config.toml
num_hidden_layers = 8
hidden_size = 224
n_experts = 80
experts_per_token = 4
d_expert = 64
d_shared_expert = 0
hidden_act = "clamped_swiglu"
moe_layers = [0, 1, 2, 3, 4, 5, 6, 7]
router_score = "sigmoid"
normalize_top_k = false
routed_scale = 0.5
balance_loss = 0.00178
balance_bias = true
router_noise = 0.05
init_std_router = 0.0195
lr_router = 0.000815
vocab_size = 8192
norm = "rmsnorm"
norm_eps = 1e-05
tie_word_embeddings = true
optimizer = "muon_variant"
learning_rate = 0.0137
beta1 = 0.95
max_grad_norm = 1.0
batch_tokens = 65536
max_seq_len = 1024
train_tokens = 470900000
max_steps = 7186
dataset = "wikipedia_en"
Below are experts of layer 2 (counted from 0) of a mixture-of-experts language model. Rows are named down (a neuron's output weights, with its number) and show model dimensions 0-223. Each number is 128 + 24 x the weight over its row's rms, rounded and kept within 0 to 255. Numbers have three digits each.
Before each expert's rows: a language model's description of what the expert responds to; "comes before" lists some tokens at least twice as common just after its tokens as in all text. This comes from a sample of Wikipedia text that the model never trained on. Tokens count by the router's weight.

# expert 5
It responds to: Year endings and numbers in tables and infobox dates, such as 2'014', 2'022', "(age", "–present", and " | " separators.
comes before: "–", "\n", ")", "1", " |", "2"
down0:143133130145118147101123101149154113124139116144186151172114100090069117123129138140122117163201107141156142123200134122156133128097125136151149124104154105147109150138163151130108080129140130119120143143144156145159128113138121128105121123121188082156104139121098165124146121116083098143126094151096136175176120121137124096102131133114099126113127112127137123153114128130165123104097124114122119127128126143116091124151174065128126133121128168076092059186125179161139121116127122099140119106130131153185128139124140127102127115115126115129126127128140130111120131123131141116137115118191131086073107132119127169152123166149098166126143145108086144080118131115109130126144
down1:133142142129115091132136131113115140147141106103128146164109125127142131144123152129099112148139129132127144146130132139120137162122128096157139088138167115133125119093156132139128153145089123049143092160151152097104111127109085131161172158147128134124155169094141106125126118128144140171119137149104132150128102119118156155142118107104191099124099131168125150098147074103135128127134094129148116150125131128149139128132109087137160157113161132119102094074137107194097123084173164144152129102113144109088167174090119160071145112092159133120142143155133178139153151129149128155131153112128093135133147135105178147128132159144069144129101146121090142134166137176134128121162
down2:154155173155128132118107120130151126148101163126194121125157084125096146127116132132129171124069098141117113148127115086135136092163131141124127138110129094136139113119126115136164103125156140111128130148136142095184123113152120131159120126129135158132101149123130118146132091123140103128136078122047066125156141106112129080208155104165155158120139114133128079091099150134119129134114097142133104181115124104114121145113114127134083112145147108091087141123129158126125141162127140148130132088165100121133135111121127138102133117155116197140093148128120126126081130161137135067118136123121103121143106141158117122126139088126114162132132125133169153096103146131190118123120
down3:095126088131098131134151141140128127135135125091085114111129132115164123135126149116128126097126126101159135128126174141083159132121077132116098105171128134137116127126133138064124138127123152089097125120153107136127128110155172146114123131127118101114136117133110155094130132109122138123135120132153162161138133118154093156140130135095097124104050170133130134130116146103160128053173141081055174139132098086063146124129138128126146134085166128098118121138100097126160120153125119118128124087171127168108138112097101126128099114116111127136159143209161124128103116115154134109121129142147125160133100122139075156121165100136132170140099129114157126096110132146099147106144
down4:145130075176108127114134129167114096133134109173122091162129201126127128119158149129119132116165130128124099114112128138148128171127135151110067133126129134121099128130114143136165157138122085122107143140127141129118137096160148135157142106128165111142127053115144152110134138097111111136131123128122125137128124139070142103128149100159144161169126142084131126146115153128097140158121159128117194170128134128048137090147179164102109163143145122159129129112144119131028128144130105133117122142105171160130144146090133127130126152132058146135130116132147126143114123137101132120126152128111133162147129158109130083156087119120096121136129140121093143120140115131135177119131
down5:087126133120112125132125137137119129073167102126135136128154141133120110151129129181149144146184129108182132156112105100131114101129097168101088181146166157132119131144148138123166122096131126171165130084153127134116127120157120152136148115139143186128150106147141117103128133134065172085144126167053148092120130133159144124132137133110160117140132111130070179130073107153144155139125126124129149162106165115129161131122139111184135180125136128150123106108100126117157120142179141114127149133124119103130111132151128168137130098122102133122132157131184128128145114117125143147160122122143129071127134069122131169105153129128130142124153148129162157113156131161083146129127
down6:142112107111123157115118139153116128078159141076206173077148121206130117133124123158107139111129132103169124150145135127137094139120124139146133144159110087106129135126124150098130114154154140106086113149082116136135133186109100129081116112097144169145149124151163128101068128102122104127161139119145124131085142128112130122140125140106103147162128148143102126128144152126150102123141137103133103143136116102114100127048136060125125128149162129162169064129130118113127127146165132131093127124184119130138127117142123155124164120083124130157124148135184128131124130125129100106120133124147129119174131128133128158140146121118129173111131125153144138193126147125129133103084
down7:130139121165119152122048129074158162128107108159106089090108128103127127073224129119111120110125116127120136130137097161135103127102114065127135128130110121121112133167130130114156099150136100122095125121101141106086124152128129115112138146140123132120100133074127153116121131125172121128131086130129160158157130142065140137123133138107172176129128119175107125166129165125113122133148165097122132086132131102127100152099100133104123122140130144073101122134109056120117122135113127160122116112163184199104115138120130120128116109123154116113143124154123138129156131143128136156112128117146130138129129109122124139174116129093132121127142114181158129114128181160132084134119
down8:146062134157127116117181111103111128164154116109125127118086113128161132193122071092113124139113165124121147125128125167113148132131106142093128109081132131129110109123128114164121089132131115124073142096120169128086128128118116078123131130133128128175122165129144127133129137127122155178198142145127119173143126123204134127131126097102147149115106130147114081144125146135127120133175104136093131098125077148165162140156133129135154083103101129134149140128097126088150095117123148136138151105157147147131118115125134087115134126103128128114106133094152119140128136134140157143121121130132128091137134112124118173145142128139146222112137116131121162142095104112189087127138

# expert 17
It responds to: Full stops and word-plus-period tokens ending prose sentences, such as "success.", "inundation.", "premises.", plus some paragraph breaks and commas.
comes before: "\n\n", " The", " He", " In", " In ", " This"
down0:160130159163166118138135139127131098135136101126129147125164098085122130158090138137160113129129125111147128128123127109112139135151155108119127075151179182127081106188194119112114117159121139152176158142086137147120121095121147130125144181135123037103126131119109126147111118120139093148113108084141108147116134139123127089097172134114074132126127134132122118107127130126151142156159132128159149123123128123103183105143140128161131116185171149114112178152114115161121083158124105131117127121100193121110125109123110175106125122131173123133101157131115102124120125127093121120158132121128095147124165156110103137082136125129137124119115155129093105161130088132146109157157
down1:132143146130175159115064167109097109123115177155089104126142105096140129126113112097167130106118107130142121124174112137160133098125153114110190135120117117157125125123106101175176120157126125142140083118085097140144145121093140086100129189139120126128134065131093118100101149109134130141144168105117141165156138091134157132093117141170170118133134128138115153129132136152130143108128152124166117116135126126120146098132174142130132104177139118115099118124116123140128175162126073149120167127137189124135143150123126132139183081125128170106115164136131150129139093152116132153139147094133162079103164129106128129112095131127187104095111148131124116124131123156131128158119
down2:124128146135150127168165147075121120160125146102094119141157124125139138167101172106127068098125146150109151157158080128135120088126130126116108160167155139147096185129128133120111119119178135131096160072129152161153117111134129127117157120132116126119148144110092114128182101060103127123123109102119188159124180176105166129141099122145100127125125156127141128124097155120144125147134183116128138103107129154122169140154126131120080094170131104122177141140156130099129125133153129131132114101103112146119147151114138107128121106157166163118117130110131080133129081128105149100173129140146077108127134124135112116120145108141175127100134165103128100148122096107159117101148
down3:141130154123112112125132145133154127128101128132112104100106128115183137103128125136127081114113142117141135128080128164113123123115092140130126130180137119107151133109094172100168174145097149119155141141097131111108128112127204128101162129148166132120120119098120120106129098138158096164110135105149106148115140146116088131139120126129132161126145127125112155148158132114169144118118126140084148109116133153105126102139149086130108122156064153099112148112179103113169124119119113122148140140146131153114172128066142195142071142125122132166121140084115142137130179141151116133064137113160179127132159135149106153109113132153127112113169110146134135159197122134128070127108
down4:096121136071131129128075093139117130126133127125145103137139139100121132141152070110174125140126135126134125154149138121126127122086122117124143121087130133140173188148122120147140125128117132101094124153099124105123117084129105170113162119133127166124128089135151126137072118169080135131115134181156142120120090132142103120146076167152139154120172137110090124110147104124137128148115128138128150108163120136151209128125130189125107141126121112130129145129112092128142134127075182143152094102128120186145133119129129146146130136094175131141091127139155162124127172141129135117130199162120129131128121109141117113091110168129123108084109139085194144153131123142154137119101
down5:126097137135136097138160128154124142127117140128128129151140154122117132099131119119134157131118090110098130127108148199119104129131126134165126127110130126107124128140137114117128166237149146128135095140133075107143112096135158102150130141139101079164132101128073129129100136130178145089128124103150186128129145103141142122127151118135128108072094097094110184125105108133146167114126131127144176154171117112103142154124113125166121127121141134121145199152079160121152099125119138132114117147120123128135105149130155154125137131147154149112143147145160128138120137127083066113148131144138126061134130131113139130122140108151129122153108114130074088132144092126111180072130
down6:121120129165139092141160118140147141064115121141080120156148099101159080111186108137119121102135123117128096137143160170127135120145059125201090098121129131129098131155188162188120129136096125129172129130126104126122155185113157131131123120115121120155128113130114120151113171092071147130124135155129139143122131166101130106074085144134136121138066129121135152125153063118166116100118087115133153177105142099126105104147121091114114127133131139142143112151096145145135128129076108151127161130114178121088128148103134148147117154127109130102126145126126131141128116138141125105130094114128149127136140122124127132119153116102112130125136076150133144060149109140129141130119
down7:127128171142109137131156123109167128138186110097129097149128154144094128128125124127109115167139127144131079128133117155121132163079143129106152130142070130135090101116125124109127126064131104138139124099100127097085143136125136112086140137138163144142162145080142106114119117166136112125129155128126135149101109085104132136097175138120132122110169105107125124142127095142132110138124151129120133115140152124127101114119131080185141156125115094176120153082147180121152135150108101121120138174126106165142131164139161121126123123097133112140171046142198085127154157101129127141160129116156133107103142099164099125139123110158124104107140179107142128099133145134115142064127
down8:100119107101136131147149074148130092121117096116160123104131139136150103130143218163174142149101128184129152122108125123146125161166061177188131105131120152154109115139126190138099121092123155113125120119119127110152128122147170133133126169183125135119194137116097112116101150130137123133113107129133126126132133122099142128108109122147127176142120125128137105127143076123131111117112101115093137135129145128087089093124128048134124126158132134128095144123117135147141132162118155134165119073100150130126156115110158115117129139126123127134144128149141159065171165109091133101143156127113127151157168119158147109142133125126129081121148122128119135124128085159156153128123

# expert 56
It responds to: Degree signs, coordinate numbers, percentages, punctuation and line breaks in geography infoboxes and statistical tables, such as °N, Summer (DST), Total, sq mi.
comes before: " | ", ".", "\n", " |", "′", "°N "
down0:127103122095139093132139153124126111138117110123154127125101124149150118135130151112106124114128127128185129119130135141131125138141099156141092102123141138121125124120115117157181122132112143185135139127116083122135127136166159082191169181107151000142139131101098135132128177115117156113145127127171112109105127156129113166112133140129118143120109140172077175151111112145119157146130134138099132165101096117146125105126129093146118137084149127165117108113123126120147127128107129118135127115143140111133130128097122134096127097108123127125127122122155118111123087152130129119137096141145121103134133130132148133127091133114125128108124116088130129153108083130077159144151
down1:121130123120129117090149129118134127105125151121174140111046150130138123133131099130129107130060090140123137145136155139090072095132058104101117118133136150129191128126095118085107104135103126106118136171129139179123136126171127119122148132148134057141100137118188159089097146132132171126146136119131136150129137087134063138128146132139133167102084143130130128107121138115162126152135155128172116128078139110095142154132121128120137133105129136134110091123126131123133147130145098062083137094082128145135133128123137128138130108127125133127175156092086106120114122101132121124178105126122149171130150139115203100142146123124127125155126137160115146125116121139146141149130
down2:124126092123108146116131121111103132166115074107126203125125119149076123131119160134116105126111130153133139102118087116110131107116131110131118161082164099164128119122158110118128134144142134139099144118122148115130127133168126081141096128133133142142145118097126132131143093192130131104157117119122107208125115105161080141069147139152148123126132122121131151085141126124148151128111142128126098190157115120087126140125089127123146088159098114130131143131125118123140114158082143106114160128128071148156107131122128129128167131126155161115128124092142147062092128122121130175109160111136138096130126135137092141077141131095120115152139124127101133150147146226162112128094
down3:123107128133113088152112127120162150110128149173142120190130113180133151180142110171125156105131121121118103159113133155113110114136094124137131154128082107123115149143128119119122140125115102114112107122131164152109118121139116128128127127068226103120136120147123102092096093189131107144129133128120130160110125135157107118127128078084096139083115086126170126144140148134129114133121071134137122136123141074124115064139138126137128128187129138119090088126149130125123138154115123152122102125134104091156131131150170121143122116123126112170129079108128133169142131121110179134104120102134125112131116143114096124129128111114095115062192110100121155136172107127084120117131
down4:112171129136133138117143142157092137141113179128144171138128100149098123147110126130136173150129149111153118117153151093133114152105113143132125071113133096091147178117122133128125156146127128082155111167101126150145095152130085112118132126131130138179131105120102119144159096152130115153164132163130171174118125120176123148171144135125133125154117066123075128121128117120120129147131136144140090136157152129168129120105164073117099129109122194110150128137104136091111133130152124121129124128129075087128125125129070124123131088088066138127108157121150132134134158098156137061132137125133104132156124103114116097072128132187150111166129111125108088125129090111121129140114
down5:145131084143122132129111133132126112148112168129144137118109118172129130122134131088114109110147132164111154130130128071090127095099123122124133079143109143179119207138125155089158133140132161137106125114139129171173123125107105106127122151159135077140122104094117123122134119135124162127132121092104143130128133127188153092117117113138147141132104111146082110121117134128126116128208097128120144132134147125141123128141111103073138124151132102167075115109092112117169123192130142097148107104097132123131162119078128142124110131127163134135128142132152200172102071106117150119139110172135117147154120164180127129099105173184117121127132165127104123136129125112126140131144
down6:131149150156127119072132109111111118101144174123157126144173158113117127139148121154151149126110105128130098154113128183107131135159091105131118121125113085122115138140143127092112164122150129119117148140120176132123171136118164133171110124128120120131128098153129164104128126094147118159158127116130146132156145087128128201159149090117151117126135110132149145151129110118132086081174095173107175165131151157135130106171123105124150110128116047166117123140149133103150098090155138126183139149168154132133172125126121142179119121134130140146121124086175175128128103127153124128109133139110125097136125136113062123095140111129124130115108137108084084149141139154123134183128
down7:119128123115127132126105124142119129111147128069124121112106122091171166097095134114129135103137147150125128136173135120145106157128108137134173101127120146155110114089125147110109122132116083106162143134137114138137125128110108125128180136147127157154132123106096104132137136131111123125123198169127101120082159168062095207137161117135172137169116072106116108163119110098125124087154124153111101129123118059136113141101145087152105178159118114129123138123133099112148133132128098142127132164111134119156092066140149119150145126167183126104137098142128134142123122168125190127153135121128146119159128143125101131112161097135175135133121151119127140079087117134145122101106
down8:128116051124154128135135116146145140119120136124128111202128152134121098104106111092136132127127134094122125130171068178116136183145139131134129143141111124128131128151085140138153159134138127126126113106126124124141173122139200133178113197123181175154156127127124102096127142134125112125118133134130087129129121105099111138141132128136147196115116120124144139157139129091134139054136121114130148145122168098152127141177131151122135134099129121136147076083123110171132152168129126136151178124129190129137129106145143106106104112158153189148129129130148132140141171136134140126138116142109126092127143125145118139154147106164147092116130089140132135129101071160111129117128

# expert 20
It responds to: Line breaks and paragraph breaks after sentences or table rows, plus closing punctuation and opening definitions like ) is a, was a.
comes before: "| ", "|", "The", "-", "==", "==="
down0:131123108093120129128110047133131135181139120125154132131131109131190151149115125127130126129135153128116097128151127118146126121097120133133207138125118119123177121143101120150115123106122112060128128132143118115130156083119108129133111139128114251117128132132159120121131134127160127110163128106108142157133089130100129144093146179159075128139108117095156133125132096149130147137093158107148165078128148085124098151123124119132127084129111103112108078131129091097169152125183130117123132122100168128149158153138161110132122137155136125098128114136101117120128137125143116138142195126157132129143100171129099128088124131126126118128102084123163118136152129129137131113161
down1:142119082127119128180132128119147113114076180152115120130096132154076134212119164151106099186131129136108122110128116117145140125127140126096143121127141125142169134128135152127129115124117183175105118150092131181080091105161105161114124141120149134128152135130105134133129150121132128160155134169152086112134115137126186121129124122130129121083132108123192119140192147161113128163131141195148115140119145129131129113137092129108127189126127128112181127139098126116130130123136129149184104200126136132171124115128105112150119118135146122138127121130145132155105132150145202135144122085128127119093102127122136143141114119121116131124157124168094158125108102134109129112130
down2:139144087107131130097079131138127140125137116124097169152143119156149130129106103117127112093156187118112130113144150110110159120125108156115087130135136116111120115120144161112156127127150151149103116126124118146129122158137141156133087101060139000136151123124122128207148164147121150118113112135132116133126127108132131112128108100119129146105190150155129090081159115107140133111156139129123135133142140105109155122142048145129162107145128167167127129128164106142139049114121135138129093114129124135122135092114131112157103114132125111129146132136130131100096097138129134153144126129096113123134187135128122141114144142137141114098150104117106126113087116122135102126070
down3:096164138123127095117144128160140161156096094129133136194117145136128101135134134144147135133083128095127095121130102147098107127131079196123127090142116128118152109140133115073118128190126144150135149103139130154109103171186108133115101116116131115116129136119078134136126129116108123101142149162131119190153158149123140148033128121151128139115159149088123115136127117148129116122139120133135127136148198125151126122121145125095135122133087140126044132134119143155093086194127127101130133132135150137120121137117160128134121131107119113104148170127149096140123140125137127134107136115195097151129140123126125133121145106080097118132111132115064165100151120144127135142116
down4:099107160128135128129121100163133085128129118107104092123127159084131129144127148108118129152130138150114123122127161129127171165080105105115167085114085075126130124074121170151128151103145169161175134128105113130123121131122130173148179193126110138126148151130160101122150112117132118119130088103219115140141128131123125126166086105138136108131121153124139144088115105142098162142072124117150090152149112136136136136131120127102160131144159116120110071161153134092146146124100164142129116110148124153129176129123145108153154130148133154095162129137106126163100130170131125137142149195129121132128112158123098128098077147122104128131130128118124128127091159113184145120113
down5:098115122143108114134144157142127131165089142111119123161128129075156130109129157124191128134148095133124128126141129130123122135155103116131119140142126133128127146133130128119129136128128177128154137090120101121143174142111144188127096133156116046121191110122125152086125144126170143112119128160164133104144129123127129130055131146099152109099093113173137109165113191121102177096111131095122144128140127092109142108119128143130119134140089133129122172124128136128137107154135129130142156134103165109175125114079094154135116148140094113127159103121135074135130114094131108100124171143116152129189167156135114151127194126133115123094097080118126151064139135129145134129118
down6:134147152124059153125123122132113082117111144132125134116094129168135115124129089069126129118131130123113161112119151119119129102152078130123119102116148090156114154099130108126152145129116122098129120125137134184122145103117086090140137137148154109160128122128133130092148148134124127148093092147127123136125093085130139142119143142129098110142119133132107136123153100169093141155057134128197121132132109122085155101123124163128103126116147144148114099203101189115116116128127126131114185171143141125148127155116116144135096130074134107123105140104162170129142097126130150176174119118160128138115108102137146127144100096076091112113154111153137128134070185127153112124093
down7:169117126128109089085156146114138160106136121122103118167096124140119106078120107136141130108179163124190078110115129108132127144134126150130100096130135131131070099127126087140164142182127134106178129124129130180138131148173096101120123030064137089121122086160117144169127132130126126091113142111085130115083117077133128136123147130106132128129128096105094131162117124129086121093150132140119128115143115063105142124155149093129142104095151122160117115131144131126128106133126133130072129125173137141122093079119165145101122114120122156133127153091134123128156126136162108108087129116125156156115138120147134132172141102133130127136131145120168152111120126135105132127134
down8:125128127157129091113129191128126115095122152145074115142140076129151129125127173162110133131113132089124128180057125095152125161130134087125090117117138155129130122115164172132142140065078133129130126119125131187135121172152117132142073125094161073105138133151133128128132106165114130127124139097107085142132126128120132126127119151183128153132102170106124139133108131108114093074115095152146128148129137139130122130128092133085138179106127154126140117122109079128136107129141116117115122097115163124137108153140115127113136105138096127127123131104112117068141157121159172126129121147158112129150143142064108128083141106121134125121168138128107156149140157117193141083127

# expert 12
It responds to: Pipe and semicolon separators between numbers in statistics tables and score lists, such as "| " after 425 or "; " between 2–1 scores.
comes before: "0", "1", "2", "3", "4", "6"
down2:158069130172163136136147096150123111152156148127138123142129106122176129161119126105130113126120148181113133130135141067106073104128122120097171158095133129150148113096149155128139135155121161127144163121082135131100145136128095127125152147129132026124123126102109131118140163206157127081122121134142127127144131147095132112124094128158118114110113100121151111125125149109127145134082125146118127122131094183131130151153109137109163105149111160182114128107125106131098128120122104138133120137151122150123116158141202134134183122128140109170166110127110132077131176130125110175127122112111129119099112170146139144115120141115119146124115177144135100089120115136134168146119
down3:128122125118103124093163144153146120130113122127105132134124073157134136142122118126125149167123143135128189179157124185105082118101118137125119136140161119125102129126157112120137145122136147111075123083145131127100149136132144133138127136072125070067173135129105131131105169152130154086124125132144048110137122140107129164122136142129071126149143123141138141152159136136123129127164086101115133130066076112124117106104120101185140119125132130145132129110127120107128137143150110084152157133131126145119131121130140129129094127146152090128127129116131157098127121169140130130155087212162123135114131116116133093127118198123116160128054137145131145098118133137130173115106
down4:101141145147102118099128135126139110175105117113129152128137125129135137103178178077126125114131112148092112134113232112099173118129170127142119143143122127144117135132124132130135124132133126118125120158137120159128104104173127129125182131129173109090123138133110124090161149111103094081080140081133104139117140125107137148085076128160107113141174103130115113171112123092110112137135130129113135131129132127165169155138144133128099114100162143140116126108134122123134124164141142177131113127097120090121124087133163153150132127146114084113115085151089186151134102155148111125150094093146142143129111141066111129152133121123131076149181099116099151145116097121116090134095
down5:154119114128127123133146140150132120127094172113143128144147073152142089128118111108105131120207135110150126105080117189126145163117168115129105141130125153130113098142134140154136140125152127128129110175095103129137120125167164114125142103119140129110137094135126125155146131133136135088122118128126098129155152127145136108124180102141114104092109133133124127169079109107090114134152121127164120128126088141130168160128124194094094132095125218109154177117188111118150080123112104104138157148131146132102114166058065130133112125142131140112140089121125074100121136120125107130125152138114119125161086134120133144114129097155129142159125122159131123124136155125120137140179
down6:114109191155129129141135102156132166136151117112139126139085124142115120124134131124157127160091118160089117147142129137166136162125093107121149127121097122158116127160135137120144129124092138127121128101126123124157146153130138055121153108114091069118128144123081134109120136123152174103127173115146114128178133122102187094105104118117127109164146114131165131139128169165173091125155125126151130116081128126182151138128167098133123132167155130168131183106073162130130126121117120133164114156135152128134134129083126105119159126139190170105120103090105127121110125138138134099142129192119138142085103165140141105113154129147182092172130124116132136127150135103145157120143
down7:134117131128125124104084108122126122048114135141141132108119157157128127157128101196138148123117189129091147119122132132144125131121128125111116136120141126100102128117146182124135132119116154153123129113137163113124133152116135124138085112127087112125141092109174142140133117120138147148114123094123152132102138150119187155142106113138081137091141141121085042136133166128187148152175122150109102114141134126128090102116147100140143203098188131115122112105169111124156112125134138102160099129131119160088102168129146088125113150129153136104105114110160165112141101140157130141115108148130131138168141111134156124151139128163139158130202108149119136102097129092135163124113
down8:153135133130122109120104131131137128134111155129098128127135140123129137191125131172128087123111128164120125125117116086155098122132130130134126111113122101126100083148103106159121126114139122064128140091140150110097137092145081148142136122160093080128147127116149161145164137124125116122136119146054125147131123126130173130082146121127151103146119128094073158089128109075157137050090099124126162119129128113064118091109135101159136077135155116101132130131076121113183128127117121128127129126121132167130126155122127107151156130120135121110118126126124130124138190145120127123154125136112112098130161108227128106126123141117127130116172125165140139113133188152132125093106
down9:158134081121131112122099124128146139109129128113157129153122133116126143119100120140107135125147126110128112129085093129095149109130128121104103123151123124159164075091152088138044112144130127142124138087078123164067168128109144127082144112112125117158113166178139127127198144120106133107132104129137075128116162108114119111147145139128089130131150171163108119127099124142141106115126142173117147129131083128170127130144130137123120125095131126150126129147156158129128141133139070096107125129171113118131152038111120119076126125143135153111145118166127117185116093098128128127134116131178153126130095070120095109120172129118141122139124133141152085140129116108119134150086
down10:151084140172122115129122118126086139125072080119092129156115120100133119144146112147127135090136125158110151109124131119091177140112118132147130146127125129098133071126144171153118119092151127093169163135114155105150133123134122120098125122174126131118118131183145144099122155107117125162053127129121122151144118147166135130129127162113197175123131123118127128107186116120122094114172130134152167132126127096084119113104127158145135159120126153141087128130122085123172153123071120124162069135155127132122131139093121130105127127079132151073148128143126114117102149152121148139118132146102129115070112152096144143166134152146135159145112147125099186156118144129123117102098

# expert 40
It responds to: Pipe separators and header cells in wiki tables, e.g. No. | Pos. | Nation, Peak position |, Year |, vote and result rows.
comes before: "\n", " |", "0", " | ", "|", "andidate | Votes |"
down1:151096096136168142119150140130149122129151116143130146131155143130132127127121125155133132075132128126133134156125132127146092184148137142158131120149118128106151129157115124144126124130175102127124145140084087135099136125124136137095163104147133129135116106137155125107132102123141143082127139156128119133139114101128129134169131134153116199143130108129138137115147125129139182113145114089111108137125149081158172111135152107153129156127152160107140122106129099127090120130106117134142111155094103089150102145118121145167146136187150129144139153202144118108074140131106081122202129126157116124077129130119130128129090184129191189155105105149104187091188122169125123113125
down2:129127117132134152128105127116141096135107126129122134159128137148138106123113094125137126132150120120131106100129155119153115126128106167107126113127134099140160116114154180110155155130140162137140131064094096163128131168126089151145127115131110126119130136184169076114113122120150110069128129140128147132136109123105157092146139132160129170131128128123099089108146121115124123115100128114153117128174159146110123155122128098084145093142100157115112063176121128118072150138214152133129092128137141135116111110146058145117134128073099097070106166101170109119145142130119121105134147183099130135132140155149137146130123152161118133136151129138139140097103127136059077135103
down3:151161120126119137153156154136170145128073108089128099170130186136110138165126132136050166127102125174136129091128129142117138165119123118128126134161136167139141131151134097122122128148132165127132118133093136152107139110133138128120132122203113103083174152124117132124117127153132126152123129138155125144136153136151128149080185128170103070117073167120110116129137129075121136113125109149127173140131126114122177106139118114125162121091128166111129128137128103136126137111098120152144118142137097144116131197123178129133135124099165129128186125144156112127145145168176128127166107157127124147136098129100136128149128128170096110142107137116131114071098127079143154111131
down4:127121159130115119170172192135177129117128152124129121127124134130070144156149128143100148137149135168107144075126138178127092169149115129133123125158118132144086113111135122128134128146126147130130163112120140188107097153123125114130131125139138125117122130139166127089126130138128127123133154167155130130133138135133129115106159128113149136120183087149121133074134121127116122126132132101142144134107157139140129151092108167183127100134155103128141129080141136052128148122163110176135137112108102128128065069128183124156147122133162147142135153147118129126135126177115105115198106126128124122111126198141126129128137105160145085088127107098139107129122171128193136115150
down5:151136134137101156171084154112136140169114114109138148125127131129131160137135093105117119138105181160128172129128126119139020122095132128132129126114199107134168070114123138094112097128179140119128125148122148127124107127128118122139136170161089182150130126132143149135127139148103099099124143111127127131155139131128104111128106144153128191103116089110128101105116125116164125140133125128117171119134102116189135083129143123142127107134168106141121137125115077140104128108109118159130139126105151123126152155129136093132150143112119134132142118135079155159134128105152137132130041096126159132143115129108123106127165150106074088173129132139136143149132135169149108098086
down6:099119138104117145135130105122185136123107128099140106136102115129186113096108177129125150092096117159138140094129104147107129136134109155117111143182114138124104130095120147155082113101151136104107137083136135163083129126146137082111099126144141140089138137150056094111124126083122113102123128128127134114134138147125114106088091135141097179128133133129129089166112157119149114128109141126095157181099096120154139128095129130108085139118137136187129161165123123084145128173112093131117143118135067153087136143094108127104132140133157082115122134110082124127121122124109124155118115141119135075133144120142183096137169108164117106129113107118132095159177127101099152124145
down7:141133128144083127138125142129081109102115142123143135129135138081123121128149136156101187180129130129135147071140085105120138136098113150132121152171066105141145134120140176151128128066141123100105122145123105143136128162135129138121128130096122135131168139102129118114091112145151123049124127143133095122100119087161092133124125048151095110159108138123187125161126131112114122134121120138158114150125091150160127120128165121174129146154127143042146106148166127146139141144147151131120139135114131161136133153134149161113127139153147121140171127128123133149163132131141176164121068125115118141146153131127150117131118169130102111127181136129159139128184114114121140162108
down8:145115133129112126123155152137114127199167122134128148114130164129126061124129094147085129098128115129122110150129129128134134116110144119113133128149205112139141174117137109120086133129133080161116112106167137123086112117168135131128096122130052077098151124114129132129116096125115136162128107125124129085136126169128133156127148134120170133141147135103127138141149106130111130112130105128141132112132163121136117178082127131150147168202075163106109153124099156136116106185141179133163123075136133120180144104110087132143162119121102076156146128140162128128099162099120132144111172130127098093154130174141145129129127113097103141124139111138117105136116133109146127118164
down9:120128130133129122115132055189130123103126139140131130141131158129127106098122149123085180083143128131129127103121146110117112134128121158103115140153139161154152166048170131181168168128119128077152114126126115104121136143118136086091149146117121142136159152126096096131086134130122128131133089126127105172128109131134146128105128127111126162153123140166200136129125123130125110124160120126128121129093121130114159174117128136090169140137107134134132130128159147137131098141128139141123128102141130122119114146131122128132183125121148084155161148091127127184117157100127082141041143160097142139131133179121082128103096138121110146129096127137183109080132083118140107128124